Weights of a small mixture-of-experts language model, trained from scratch on English Wikipedia.
Size: width 768, vocabulary 8192.
Training: a variant of SOAP for the experts, 557M tokens.
Below are experts of layer 2 (counted from 0) of a mixture-of-experts language model. Rows are named router (the router's row for the expert), up (a neuron's input weights, with its number), down (a neuron's output weights, with its number) and show model dimensions 512-639. Each number is 128 + 32 x the weight over its row's rms, rounded and kept within 0 to 255. Numbers have three digits each.
After each expert's rows: "gets" lists some tokens that make up at least twice as much of what it gets as of all text. This comes from a sample of Wikipedia text that the model never trained on. Tokens count by the router's weight.

# expert 12
router:078067051113176095144161195180108136145139129094058166146145162116187135206152146068133114165171089169116115219093128217137159096126155146148112120131139118131108137125164105092099130104065158123096145096180121173133190134122139092155193138128084104134103066098119182162153143197161156182099190125133098169144109162069085087094088156153088125133101115063164113172167184093123139144101
up0:118102117122115135178133109164147086102148114164120100136127090146164079113051120116147080067105114134134099175097118079107152142102081136127160089122175134109137097149102078107154155029133115093083046224143147085117177093163151166176105146152145105070169131082093140155133061097215161103096171073083148178155157147064096152125168189174170180099114162146088083087149076078141132112121
down0:096118175152119071204112183142148122111136118137126159134115143124128148120035113102110101166103091105158171092155138127158128113166119107169144110141114112137150097087091174101155091118126103161134128172111097136175118170124136113073174172096107135121138162062112066162124094177154155109082144138131132106091153143142073121127185113127171113083051129171133217139120122058081142131106
up1:134134108153134138154126079147137116179103144142102135118038158144162133133124044083103136094136122127084102145099117162118071103102152136127087127120196117090123152174164107170100146099135134134095175147102101094090139156126140125183177119162148130163145110181200172142176189194121179103181068156166128144098097089090107076142071146091139056143165095115168132072128104142143120090080
down1:148105146123162151130106108114104169175085126121160141104091088062140148078104123079118123153128153112132089092115110147179119149089138152121125128128105134113115119155153112145158193075093086151118126146076117138114110085069090197156074112186146107151138127085160145137102104160090181160110092140125106149080123139134139117128143138097158155091145128130185104136122100165165113140051
up2:082092090153094164133119133122107156059091140144096109133133174118149104102092124133159119077109173168102128158127107073099129175125192155135118122152175135138120115094170125081157114095164116158155171098150127175130112123107113091156103129111128126111138166105085151205146179144111136119172110172141182185157207177142105144087080187147116121182073099113084104132080091082136111129089
down2:126125167132155120129122154122113151130136130115166136193102167135081065104109164121102109128135127144197128168078137096099151103112126160085124133153186137166144105154136169061160086125087133171080052129096091141127097086145173143157148118153082120137146123127109151127092165078162159154126146135084130126120164059163071125083089160181110163158146116115116097098136088098121124138150
up3:130097131104185186155163132120075204160107123057190160132125144136120148118148192137108079097092120172153154101148148118192122150111173159162155144157084123180097195100194147121076186099166109132077161134137104170160167088110117150090106124142090109119156107134138095101067167092144123167122159160113146132173104117107145104138099117137152105148140163172107092075103127111173113161056
down3:164105055137165116126173040119166095194094105152169163136170182175079162048190120142076103149147138100126174175079194141139118139163142109182180126140137095141159159151144061131155127109121167124141120166096139056078157133081096165130088212108207142125074095139142150089105146146133111063130053176096156130097171102160115124078095114141125130115124122166101159123063116135158095120022
up4:071129090129108089163149164092132175094189135131067145116125115216168079087066172138134172174145138087204130159108193097138094126090142123140142183072130106166117151089127162207144142121095058153149169114083126157100170122120097138142114102171133118138116182163106105133131116089120142115086127116169051139151125181164133158155157075097179106095127183166107136066147115109075121149148
down4:063150195097128121158180130185186174091089094136172128113095080081136163075120109148139127170147144099131088137196107096170169141062158133141130138123166167146138137132180180108136137131094093126146152105177152076123101135082103109146128123155126057160104120092139062142131092157082101122089100109172145135147129109127115099173124173167085136128111118071203083099138167098194131094140
up5:139134161135149143114075137169063075175088156087131166159179177117135179111131147179163137130140141097129100122098207152207144142140152092158060123133137134155132155076104096094126116110090121089142169122152124156156139135137190130130137112140130110123124107130156123101182121072142111134102108114109074111151082122154087124163121116071168128149112155080081136140100115116134140121102
down5:144135082086114161068186117108080093123164111137133098107162158089182131130149168093142100138141178095099142111121091104179133177149137074150141107121107136124109149127124164115156086113172138156056103085150087127114129129079109130161123085138098167133134147125151102113055116120137087086130111128097182162116067093180142140139144143136168163164142122133098101174144113158141135116077
gets: "s", "a", "e", "i", "an", "k"

# expert 13
router:084129092139100150139080096169127133081102054013116135119135127129140093131129099090122116139150100166079127162143114144160164077125144137121215172158118187118151124101119120121134132144062098100188182203116129101163071082085143146168163061129189117177137163121067147137171134111090097129087133108159122123057088160152080124101139095128128130103116118148112083146106092185124128054129
up0:195077123143223194159169157164169127181102070116197085167132176127125164118168174146097130164060169104148079123148107114125147146156162127090152094117119128120098147158072084178126053109182109165101104089082184136104164103177156120124136121133115165126165166142130140131110076112095086129128148130121118168176120118200158131111147098129110155150140113095108175125187176105069097098098
down0:176179104157176151123071149147174131090086097061148059134127093135124136103082096122124140104113135111168115104124152133143111125168115159106065108182126081111138159132110118148109128172091146110135144129144100086099141150124115065116180163099136166115147153130129139154145079094066105106175130124106166163170152120144182168168137097123181127163191103120154127084112164077065130103163
up1:193129130108087117153094131140165048105096144107157168095181118100119137096090096149129120126119145139066137154102123110104126126069176139133144135119151174146110182064167116156064159136134103143120110149086096131127146159108141151109065169103155127135119133117136130145135137085093097153118113093164106142139100101107119087083164169169129085128143156121130088090147143137167108115120
down1:125161083090123149103123121116080064077133158147126104138158156119145120071081123088122121126107091120136109114164206105079118112115111138121126150091104121188140158085174128132126206098120144114117120153083136109074130138143152101107176143129100196167133155155094154142102171159132123187184071112169129157142148192120122124168149138136079158125094146139197070078142108133092088078136
up2:147134085152126140149077087159125120144118180127082111121156118167151132164127130100133123207108126110071134125154109057155148124163231114064108096135138078118126108115121105183125158126148141123166093128096090110133134132120089092140139128171116134210192133138141157123128143086167104113117183139193148162129115081178185129209110113125117148156119101083131189167063101153147107075069
down2:158089118096106150135088131181091144114106169186133113088152184127101133114122139128102116112081123092123165117116148115145117066148145182110136188108102065117138118166150093158106145140097094141087080136124142115152154135169123123115115112112114110124049146158126119109158133129144132061130153144120187115098090121138170075140049128138129150102151160114102136088109151132099104187099
up3:140148061108088138127135102136106142078089096138178070117097129123167127126117163130096107130173170143077180144083120138115104073115168119100100139172105103133106127060136130168199112107095126079195126168126131162136153162129113099162171106110118148088115139071146126065069107115119124136155135196093169146101161120122117181126108198081170071173164117166154077173092102053133102073111
down3:127189099139144142141121089153094149135121159131122103157112120093160154127072083112102123115178153053079113100110180113082144104109068111175178100133072165143212116148090101124163086089077125086149105117090104111115107147137194121129178166120116147091187169162136197163128122068134052134092113207098174110067130121101077122134079125146168114132105104137135070143097071090133138163090
up4:145132153155135104139128122176115142115111174081102123106128112130141112152155133120114136169050129200154140188142189102124129159126187134101137120123075204102188129155106114115083143136109109147092103124130110147107150055166117115120088108085157158183094170146073115069133159079175057129075085218096123106139183098091098111116044115041135210188193159120079093118143138140094137122083
down4:086129094107151143099097078167134180148125108111130103096110150184151141145160124154122125164175126147096098106106168114102129151102158085186136111171144133178141111179158119159107121094144104118150176149164079106154093065114160116131121123148091115158127144118154194070118124166159064161088142054099101104139069170088089103051103150113048113160111122067070114131138101160079109098114
up5:142181093185090129123145117108153117187108189123074114159140114137123179121091050110136180115101129158126078120106097132125163086060058117158083104129150201131100126186156150105216141148127130129148114084098127040165105029158112146129147095088117106140166143134161183146102086151172163123055115124112095127131106129149127160138118102143156112077111153115102096130114161193115082121124
down5:139119188159091141137132156109087103126160123088092144179153069132106136211156153146152115096062177076166180103134120150076139134035125142158139108120152122136118122124165114132085119159082139122106091138109100135144133155112124143138127103084135151150100173159129095127206073156127112138156175172135115078086145109078132103167104121168151086160130112179124119070085102127121144148106
gets: " (", "n", "l", "f", "r", "ia"

# expert 16
router:133110145161129135148091209153126137155146188106090141174082154143144119127116138148047146137120139176124095173085091138093124159080101137166135146138110100155142144091160116122162174201129119173137126112149137085189113175157116077169106143134106174165156204125124131162149099129158157164127116109103122094048067134098162090110108195097122129099102125201140113153121147125083140103073
up0:075086107129166154130149174179158102084104126108132089097110147133125118162147132180080151108114104125133094123123121163171143132147172161102057118110163085066165127137138077117076137097152124117119183102155188124125140075202118113088214148132085108112151130145107169126119145077148100079199117126109125090061115087090148157093097159130113105114102175124132115094093123118119153120101
down0:128144196088158018067174123089164139091112098111182117112117190109123161124166102130169099124171108135166149148174146134137128148129131090126169148136139079148075121089141139148192087096148114174163140110163072138161140108104106110113120155135171169102181188119086189105117108185114191081153118139134200074160098233143112174150093138153082109104041182150122113146132135114099128164135
up1:121092207093129121197193161148130102128168093144141166183139118172117169138096169125091139113173111137065149087098139125114108147150147149086150142053122095120187129115063110148146101101125098127103115077168149115134208129171091114117107098100124104107074190119101157107129100084113112084104097132247151081106153103184122159144166095090119070089129170141079113131108147116086118189146
down1:112123137141152093168155169107058180121113152147065081150083134157174088085105152094091128105124099160146103132134131053075130120080187098093121150106052163168165107093105118158146104192203129095125111121134096109132173175154134109153093079157150117077169145160173184164099106187122159126124124107133161112157134153186093078137138121188158088112118121129092119100108124142135139183217
up2:137104176166147104161114192095163077136136075128155193170150069143142127138121172117107125113131084083156133120104105143140179138115165146097080202129067076185085140122143103121139102074111113183124112160156130105117140102169086109166157078143089194149071147207126109147077136167119113105143121146166052131083164140141094155157056115156113119160101156096127094130138154119107169078114
down2:096129157115165121169171186162101142177167117137129113162149136114095116104154114140115106149149148203145128130142162091100169156136131120114131096107075137129067144109136129133143116092179144162160111179110127100100174106183087100130135124120127121086208116158135135117105093116175135154205188115132109064154157127129118132117154102154057115058148094112107128141190125109093118127110
up3:068125096185169148115053121136084177092148122125168128187110062190158172114167166104121097034120088144167146088144135068105120149147103102149138176120150127129091074163169092144101060146149108103138110143137145106119148115106125130080128141145063138068172062116121091160113098118134159156160090149099160117115178112111174144141184133075113117073092061114067166079083086119105142145122
down3:028154161127160130115114159174134200116110132121121093186129051099106152115147125125168093157186103100102139131122136136145156160162130170091117136129148079129106107126117171153100133113140110141083158110115111143169085146081158195133082181145072127184073136084148076123089207136121159091219174175183167120138162130104084120117144184132102138129111116158076160112225180124154112196135
up4:062153176142145156176122143176166064112138127138137116152166114132090151149117159160088125152150147096088099096146139113103156127127087108105119132095134076102129140115111158147166168119134102146139073148121133075149110111072103086134050112150057135122115156102118068129065080123118110132108200126119059154143076129153176118121138073105110119139079157156131110136057140106088185138119
down4:101115149194147113074119152156112124173133106110031127123091131174114101127175076135110154170125126109123084110161134128155114133171129117075151155094111094101151105165118129148109115145126147090127112103124155167166092123121122206100099178164181117152133169125094140109125135183108065084110122126108100098130104146084166159118123131131120154069128148117093189140050101062136156100151
up5:110015124118101121107124116161082112161147148085119137159109096106142163106132147183129057165121166125103118077148190155097143133155159139100131142112136136107125089119131093136160117170085115180108125157152163072129123193152072110137098111121146095167106178125094119134164156227098118124103111125151201072107156164159054137139129141078185139136110119108087137126150108190156173127122
down5:146118101147057083195042138117139152153158184191073133117100128122104175156155126141064127088119127152127061161159082110154129117137139142136064162043143181154147034145176117139119140107079156088148116050161151112149135155079160126157141109069141151162166109130133083158093130132108097134142103126145136129104134090123161115131158171137128207099080122160139134084160176209221154092123
gets: "=", ";", ".", ",", " September", " November"

# expert 23
router:123042096147071073133170129133124120088160098149126193152101132124115160140100114113093112132142179120149091178127181199069123136114137132148138168129139166106097109130079076105137139151114086162166129132111085150103153084135141148143138158144109104072089097133079157149127106132160131104062039122121110077106162155129115113149117153162058082140126134174146120137090109149105114150046
up0:140167112130106174108088208134126070105107146130084134088112079134153102077125046117113145060169169115139151124157176112139132168098183158096119116106118116147168144153089113130111077116149142151091146124134177130123154120125120090074115143129164134134138121143062162141120134136221164094167176140113080117122127169125155127150093107072086049123121107164180100104060138197155122138151
down0:141143138122205110145131142140109114124080133102149069139087164115211087114147092133124105137132152098157140121121135201122101152184078192090098102123104124122106067154066161138126062075095160092117171184113155065085108139164120112137109110063066149173132125170066085153133185172118130059161144161116137126101160067092110066097093081115091126107151143122213093099106160126127162134109
up1:160078130130048085048109149135139114195064101098089097107104117103171200108118124138101175112168136114144029073167148156148145120166189070069154132143147170166142116133148126167127146142112092132155145165149157107147081154139109136172117125153098139097037141109125078109145150109131129086148087138108093062121123169134169147163087120153103122158087049081103155184143167092102130125208
down1:144176097136190124137125134068085193082076087132101134094118143117106181130151169129146062149139079127128151127082118199152151081076140082151133163103171093156096125135119103155085113145086110110133108082157161099133116104158120196152148123209084147180165102185083103134079177165105124111136153122124125084190117160121116118144140161068145137103090090197065110132145196144093110120136
up2:108101096153098094139143135084145163110133067184187111116182111171105154126160168114098115090158093104137171130148113098124114086167110117133153145159153136139180150092132144119091102133100101166141121127087173161137143100132088103148118148187209143102148121141058176107183151144117125131178117133147096147100097123162108120121160125163131107123123077155121167135165137093085086134143
down2:115170111156118086098134095163129105088140143180115128125152100195148063093134105116140130190138146078174102108156162088062140144084129125100066166102119129118141167163107163158140093166109079123174140142189149153121163141126090088109107126155135109142176167151051102119084128185089158172106100136123177130098103100157141138085137168129135095179117112135116133153155117125111110086128
up3:093075128136126139157117135133158062137111124141161169157091093156101114164130151102123089175164117112146116090213148164078153140122119144138180148137148149104131185118106113198168122147135125119163125123119075163147127184126150158104113153144168087131057170070097085092171130106167157089131137183124138128098152152136159119128131059155162169075121117116141155111131119137131130116124
down3:064139120131111181110117113087104163123185107145130082132110156092064114150176156091114101077119146109114160120154121092137136131186131117139144098117189122155208144124082153110120098144118049091093130158094132128125139141167129129115082164105096136118094123083151145157151104192105132165116154141150140121132116134147127158109116141121126140118131229133111107131085137089135090175141
up4:130095112052077141130114101112090076160125093118172130137129106114154113109141114175148171142114184141151151148120155127113142144136060137176184117114192144165141170099080139157142122159125154151062041148130116158142134143115098124150102201074175165147128183099186115088156065099074155132157161171095176094141158101116105099130079124181135091122090156112148098118099149137123094174186
down4:096148162074124124099110114109067143076120098148119129137099148100108062072138137111114156120139161132163103164158167163167137129139151135078097181165102185144118154195137125134109162155199149141129085162154189165173144124141085192137081130106151179180097129124146155080173151142154105114162157159108099110135156138131112168120053086118131111157117159175111103151107158174110173106160
up5:142160113096139073083129134143168109098120052108210079184120104115162104065096154132149083176128089161171062120130144131128181176106151189151147132133173092212217111153127108126119125111170114170112100181114088085083127066116107135173119139074131162123093189086151087136154088174076096172093072139167116152095110128111173146138124093179131147158108137140151153141112096087187148149168
down5:089094132098173063108144109173099111131098132126113107116085123157116128134086125073101088150157117073131185141069088111123093126108152164097162119120116156166116171123099152088115078157117106059100132195166116106188175149234147178102101155134097116109109120152085085152176076127080103146091167140160169131074177087122148106097113178099160171109163148142157115141135153176159073116107
gets: "'", " (", " and", "\n\n", "/", "ti"

# expert 3
router:041077100081137185072209152145098139092079120130094131140055062060143162132122145052069153195150136128110167169156110118125141123074109122164145108132175213138111140106168103128127150245108110162162128142169105124152121114082171110139127130145143156143114166128114140173128157111143165106143108134146071101150106160148130158129115099089117122152142149131060143130128101112100133101139
up0:150114147103144135109104118117121097082175061130112162121120089165109143181131184143095179158133182117070087117117135139154087126159064038168081149096077110116207106154122109143103087079124148102130152084091161097157130115195180201139081106176154093064150085075132150136119129132187064156101099080152132161088114122108043122139110085158157139120109122116112119126106155178142124168116
down0:115162106130144140155173151139171091164172121115086152119115086165104107122127126137120129101109151137144136154099107149138132122152159127233153140190146090137080153133081192141123101157132147189179117195158142137064092110107115176126037078170115096112137119050128143143090115163141073102169131069209132190142124117143137134100165132139124170130107133141178171089132174150160103110093
up1:137139140157088070117186050128149119146120133094151144119069103104140136075136146076090081166163101132054184192082144112133109094118138102119091173118160183134118126139153121110115112146100154108128124166111156165132121130116142122147127073151162123122135110093143078166097156179095166071106117153141148107129176084162095146148116141108094083132130092093116105152130120144155138073139
down1:091154188146086157085118186114141123134109119159140119140097056113118163165157167147155135150102115104120090128136098169086075163145148196092163169104104162125155141133119143089120132093128154119155164100127104060138094122138157093169146098176090187160090117141228107082143104175151082088122115052173136169196199109143104106086165159088119150149149107163139157186126177105133107111107
up2:111094042133127115172138135119132124091142148148096085147177097080076032126157108149140094109053183159148107119112088129153074067066156139080075160116167166101139051143126096125150091138115161120138155125139132080107104125087125132146168122143068180130185123119119134138088145187135116078046157163128110151130132172139094147112196210133067121099064130169122127150171039099127153128154
down2:109131150129137166061109059183153137067055123092101125089083151143166140117211201131163140149107153112113181137163169136099058137076075099102131085119106091100105160100155127088114132075118178153143100106075131139121197112176101123126157084182130129097166102157131139124129122160120103143122061129131147106111141197134118149099122097100171147151145135165150131139149125134139099155108
up3:177082109137162116157165095073161153088076138110205102138123097069129042133132090171124124064138082157115093136198123194099172111074074141126177119134113109111125160081146116083161167099097066112126132140113173146084152119078160140112117158117082169132150101161077144083128156134118117131218105154111134171126121175171105108157097093122125137109164091205122118150165116145188163125151
down3:114073105119209125120148138093118161101090123152073137124066139129119097068141116183126089136149156130105175101126168111099106145198125159087169132205108173144160126142112139095178129110108113136103218163173086136100068149152125101140137155140074093141109145189165155187060128117136170091069155082083112151115100114133147140119102118112153167148144168163103180173132204142065164096105
up4:130108142100167093060156107119087109033104097080088139100100098176142157131137150069056158163065134098135097159126102111134162136129094123171139109135149078113120108110188185092092078173125153152163127157115094130104134050110177070137122101085147148164142107126153086156113134202139188112100140130073000160151164087124085169121141069140105135102133125100113110180137150115120120092177
down4:070194148115154114202155082141069110127159125131078079125054107112149148114111214138151129124117152103141122139105130109065105207144156146148079078135131072158122132135118151164147153128104142154181169152084098128123098170064095149141087120135132156139158144112106150134062146108134080100105172166166134099131092145122153136064140160044094100109180114155122129078130151029180156163163
up5:122132156126164129155185126196161137090124161046111116097156100124147112160152136091147107138152159091163128186112141143147114124086163141214198127124139142127099097148131136106227115116121172147124122161119105136139121105079113090134133111153151159129133086169093149130131161143153116122136140166175107116100140112094178131155141119144134106149149101118134121118131145110135136115104
down5:079081071127142106146110139184123053127124128130125131124107115132147103167152168117199159178099088061144160128088085127154127101131144101094098145108152089120094093121124144105047129137140133181088143126144095169133091104125145163143108113152157106048105154165145144143158167156097165145141142132098116133094160090130111063159140178154106140040114110134126108132124106166171088075113
gets: "e", " –", " be", "y", "0", "n"

# expert 19
router:103104082147079139119183141155120116121128150068137108149139161175133126113112126117137073151149152193108126132070118117147158128116083125135125189156129182161115168118117114137162195126124102140178093157162146083170155102150099138168112122101088154089090121118102127142126133087130153194118167092144046083097149157103109135114128142148159108109090117125128105213112059089087172135129
up0:183124083099125094117066173158170101114137104117131080117184168136149128122141090124156030116106070127029119130133107154100145135135106111137077232104137131073142144139150141149142086124141109111140154152111155163133123160202150136131181114078158148170082132096167082148142136141126148096155158137096140150127140142160126111131114136092054147162142070116147114114127106199122141124119
down0:160153128125155112106145124148163179150197142118149143068134114157149144168149104130134161137176149108133128107097133112137149136206113122141141125173107129147114140145198064108126077097102143109151193134111146120092130113130079141080074170081178097160121128131082101091059107133154076102161112086100201108102123135152167117139137116092120134136110127107127147129111156133152132092112
up1:098167092179102128154145169186141106065134141204139133123152150123107114187152086135094151070113132126108190171103080109109179152086132090113115175150119162126149175092199104082135152137137124142159083146133168107133120107130172075080124143163098103140083169113142169140096082102121148096159122152096105137152143128119171162102095071064138129126138150124144130112153111071117198122082
down1:150145146145122163147078121168187126141148156092127098172115127148132085099120126082213109111124122121180106109133137157100142176127089176139164093111135132168186066068132108157120163143085140127148170143150191113156200081091117139090170078132189069127157125102121144085141132178139125125137113105170123156105176061134125127155137140098133088172141042150159084165145137107183179121121
up2:124140149165131160140099146195150187040201090147179116056147096139155169171115106113098102163082114149129127142103142108109123112149097089092168191102170117112170134041143137088139117117113163104106138093141144182128071134172069097122126149220143130125149129112097121110064140113075148117190108113118111134116133116134120114093115143155187154151121053098133092148139142109142092141130
down2:145134084124199104134087062120162163139164133134121113109165204142103084099142091072170146115057142117107172120151165094079129122132188087152181145075074098178106096078121110198142093190093100132099157146126088095122101186160133130133147101145126115106120103139115134112107134094184127095171134114096134114108103014073179159160168127135150067189153097113154110118229139197136180155120
up3:127129048137100096140133159148058111152104113096114108122100147111166122084148181108152149147100112160145145172084119099088137076116086160109148098155176096093064148140137154181140122140140132127055131127096110090089170144157062138114114107169132123099082111167137096099098156115126168137131080168164094137179067138088079168154129117110114131068128098192081171132120124080133088100123
down3:204128202170092115174181099132137088102174123093178071185116138143124088069134165139174102093179124150133154145118104094142131101157082118176139133122140114110152172133181144155134011114152154114175143114142140149157126073106110155162108152087097119169117150111112148084101133148120130090122118096115197158098162147144110069075175117155073123098178078141153139162175132100058082091124
up4:081202108176087090160130103093107119100083149103161133151123134106106129133154125074153112170113132158077108054064164133127119128132108106144107119127111141117067130115087157123123125124102068128135090152097097132131138122174134100132123107071042108165122100108097140143221141153184191137157080158138149083111074112131121141092166121143086106184146124146188139120104160140105113144116
down4:100135159134161155077145146119096119140118130131085175151085129092129177143101052071108132201174150135098096168113164123126097148106129184144145121144139115121117154149075143118048118126115153097147127126111102160076136122083111077160142146122110073094087121139190134140154179134120219105184128155164107105128103175085156101176089128124148114133129117095101106100092186140156134106129
up5:162076139164135128087141097114082130156135207093086094125177151159149092148097111150136083142182114228088174123161096173101080130187146154160144111130102125101118171117118063079099155160132096123103133184189091124136095071147155151155137125086164167107103167145152139099130144054122145166085077123121078112113084160203115104071150117155085148130124175060109099108133151186137160165140
down5:180122142120146125063154108154099175071121137147117104143130091132137145068133124080163041108180104101081181101180065128063163181150122174115109112138123113115158132113119141145147098136156107123104101098118154204157106132161106217146104088135122075102125135139108162186096099171100137153107160116110124172116055155150130143147173096085121151118099097085182090124153142067103146140167
gets: ",", " and", " (", " or", " but", " as"

# expert 0
router:105114130111171119127158142181161082123184127093114169195063130120143147163168058120128073206124129181125084084116166177114134075119147145127099119129103148166108141133145144136130100081161159123169123127075115145114119115138150173199175140168151125142045154125113113157191115108160169124150146166142149116101152164110089144081153127105167128127136159098080107153124118125076148070107
up0:088129129140173210163144153168126146196084083071122106150151155104211029177116142138190156114146136069159139131185144147170125163117138179087126106165167199101141077106135133081124111077164076148153171108142121103127144129086161092164129090146114136051129085154109131077051089148103078164104086133083168156138148151117084131163126141123115131150123122187142131059127100098107142113105
down0:151142076115132122128147145053154123171141114165079116103153141117129068135113138142181128058152090140106079161152146140205132131110106172142079109143126182069101118145193123142143169083132082147101143117182120171088142104174166136164171104166090096105105128150106167089144112082147164086145133090111085130125138077160092089181127071149144109084112149062123101066162154165172165129148
up1:168079141145164096098187109089173046062177064158132073109137115076171150176137181121104154135135181149124106147137144170133100159114109150115142145155108112156129113182143123102144156094093128058099133141074118121109122117195141106120092124175114123117189126110123100104165137095154072190135171132170142081110113097075138142171166174151059120161167152138178130091133114136140175131169
down1:103105042126136151163128096126107148156122055139168104125101073165117106113151174119131088108124096073127143055116151144170136099123147126094144174190098115140143146131103154156118203110139167160119124131121079172090118114099135146060146151120127147130173107121166098053052086141159128149121120156153199070137183183113100122175183158168145140161151155145123101099089140149121173132112
up2:154062070157157129093179065132086096162129116162114103145172138156166088130190160133091132139126178179090109114104127156152106079101093140094099125147151166123127141078111165124158132144078159154121129098151144144074164152153159157166164046147127139156174124128175110092104173151190170170154187092131133144175138164156154126095131179166065116145122154182134091151096127146118181099153
down2:088077029171157168107146160155126192164137186145167143120144151110151101154177063080117101148132174138132140154168132114117150186110147156116136149187130151116156158189098115054104183125090155182143088116069105175110162106200119145184133078171147131185113172184090082137131151075127169113127125105170147132163191132146170107187121100118128069112109157164067131138129134135118143170157
up3:117094092109101156123158140083168116048108096169186064143137144105090130163112122141161123169077135123149080099156186111093102097123199178092175102113112156131137133104110079147184148124079165158119104066046143143157168141150142122127092142152122162094164123140126125119132153093161091140145137151148118102135107078171125093129132124157109107194104093046136131149113093094128119091108
down3:177099154166116095121115110100192087052130175113114110149137073090080106150200111158213102122071137129092108108133186081094083099123151132056139077112148130161104152141095154129093167107173155140173114146116174071077155128158154108146125124078108166140199116098149132205069163096109108080179111122106139124132093118153099094160147147123074117192100132113146152137114088150097104099127
up4:114095108156139104201023111143136144156163103174111126162062185047124127149107088115183122185116086179168093117140151124134177114152130098099125134115110154110156136146130136142128129187188138079084133088118126130173164156122141087191095110133151078114087130149185102178143148148045190161096141086128136161072176126144199158107190115089157156124118068094091144125152144109173121085150
down4:112128133134083066112139181171111112101069119149186157111089167130104126171098139120135159153149103128097138144156160131133101173164124120143089116109102117162146152141110208128120058123109093132128091152141154115153124083178160154128109119081147164115169068099177118131138136144137154131142130095125205137118148129138184158089159146119080143167131149136193147155092139097126130128118
up5:126072116088076145057143088113126052089082124139116093138094058052160115147121090163168049119183117199159127144174138167097156126125136140099117125105081146148155156100148133154134092094153108115125153113086145135084156130194121129145149142090144147180076134165119139112155100152146143100120167155117086114074137111131082089100137176110146099132084146115068131151124119118149096087125
down5:159175083137132129119167121128085142111129101129109133131114183120113112198137155103181089155121063142143062155092056160096147141168092132136157171135164146160080089148188123135117118153189178178134161155141166165067171095121120124124130107152089042126106092165117194104127172068150138166149139116214119126115145122145143102125111124105130141155128131142106105141145094150095087114124
gets: " |", ";", "|", " =", " /", "°"

# expert 2
router:060148125152114114088144131105085130108114156102142151202112127151122138136148101134096138135123153160117144149169105133177142126124134201126181165152145118132099124114163117165121142098091134123137117066168122095076140131117144161159132158127134065174147153121161118178111111095224149090160147180052116110145142144130131155133074181135108144106163095101124055197131122189160152157071
up0:148137115074108163149154157143100159120117134133185145135165127117112094142147140100126099153132139113131083117104133090109153129156096102178118148117131160151100154179088166088166103196149157143125084178103101162109117127089093190120111132071142097162152149137135116127119086083150157144093149188190113193130128085096131168127132185099145114067142150102141129117098128184123067071154
down0:100103092104113178134079190177185179087209100122168069138123137091163147135146104224089144149136097113184098055105131120161139143155132188103080098183132126139172128075154147099109160100140162125138099087173132124126183102087132176134146106055110091064149105161147159194089136119180159125130161137125093071143090113144129105103166076108102153126132151118119081134103030159110098112074
up1:079092160172075087151116115104169107097078141106124119140110134171146092185108145140134138116129132133148111111074105171126128140115090154114205106122134092107126169171115102110108051098168103060053098105160184118114105154079140128153117101098165104082152138171125145121107121120135103114104083155107092136114180135165138126088154160118206124085091077156115178133087109112128123167113
down1:125091186096142143123087109129160150138140142146152130172064108112097127115146129126142180133146163082085113155102160188127192063130086162106139075113088127082118127086061145119190129118152091071157169087131150130143099115085116154158111088096153104150167155119146158083104100177179115142167125161088112113132100119163112055114105150122139127115104047121120147133169142098124063136143
up2:151140097096110109092078133136088185118151170114070111128131104163164144109152125138128113153159123107072092141144144152104127124113133059096114114156148112130105163094131089146108171181151111169124152143143123134118150222097144170097149100133089115130099150084143147119163130092169139203154138181107117129100092138127150099194063159109087159204173082180106116204145161120126131151115
down2:154130077093124177150092173135135159081112150176180170083148115195156134101119139089178153105169113074068008097112115130162153143117185122108174202183149135134131089093105165112158101170153142139109165118210135138145119126128132140095160123111125128200156120088154168118188187125131071154149187128142132166017156127092172174094151129161083115108168114104181154112150114188163111081172
up3:063133157172118175124093096127156134138091192111129127179117068147097134143135142163127149112088169115119045072131132199131175194151165125178112106115094104155139196111069139129083152104128145083084105076110139120155095142145141109103102135128138144098112117163107165140124072112115171133122116168126092128090127129136114145157130152159166110075126197096081144172082117090112195161131
down3:160068143149103171115179171069090157106187084172169103136110127147112149162150175130088130111168161118114146083171147120190162157094107117140157129175151094115111128140032135132088202095136150112189150137112117164118141192111155112145110142146184086121168147143192163071145142113082172106146089159138125125174124087166129114139156194140125114182184100162085156115097163166138170197111
up4:089170091161108110155120092116098103174122123145126106097144097105098144084122110124152091124144151089174102091192147138174086077147141082172148135121174166109140104078122090041115129074087076146129122122141079127114113164087078158128100126144142134117074082118114077163145143087102137155114120136056176152102174136119079169096114075169114107101142137198182171116157116124129130116108
down4:187141111130105143140119093119118099088171104071109069121160102107103126116161125182134113121141159093187162150105122221157126183125122130152131089115128057090079100144103129163114156144105131142116098133201097113106070175171087152145093125141079125166120133126140134093120143140165138117117170101089193139103168115071131124096178057149129120100149201091139093162083130156116117108101
up5:190213134136161137095158088111111052135130108127100166138123205056133133150093180137090077147095115095113108100092118119143156090142146110107112145123184151126101132112085123142100111206124110103061107131126164127127131127150156145155079079136140149133149136074083128101148168178122136161135120160157127143149075159183170122099111163084127094139144110117095109140117173123136148119093
down5:141144129118127159097168102145176118113178128163091094127122147120097115136134126168100171185101158086120096157068173113141165084099145209114160127175070059100092181151161124138075115128190118139117099095161187071192157113154106117159067093092129159122114186087158161155152142096108135134131096104133114126150086090162159113140114121136140088190080143069133187151114130163124099092142
gets: "=", " |", "|", " =", ":", " age"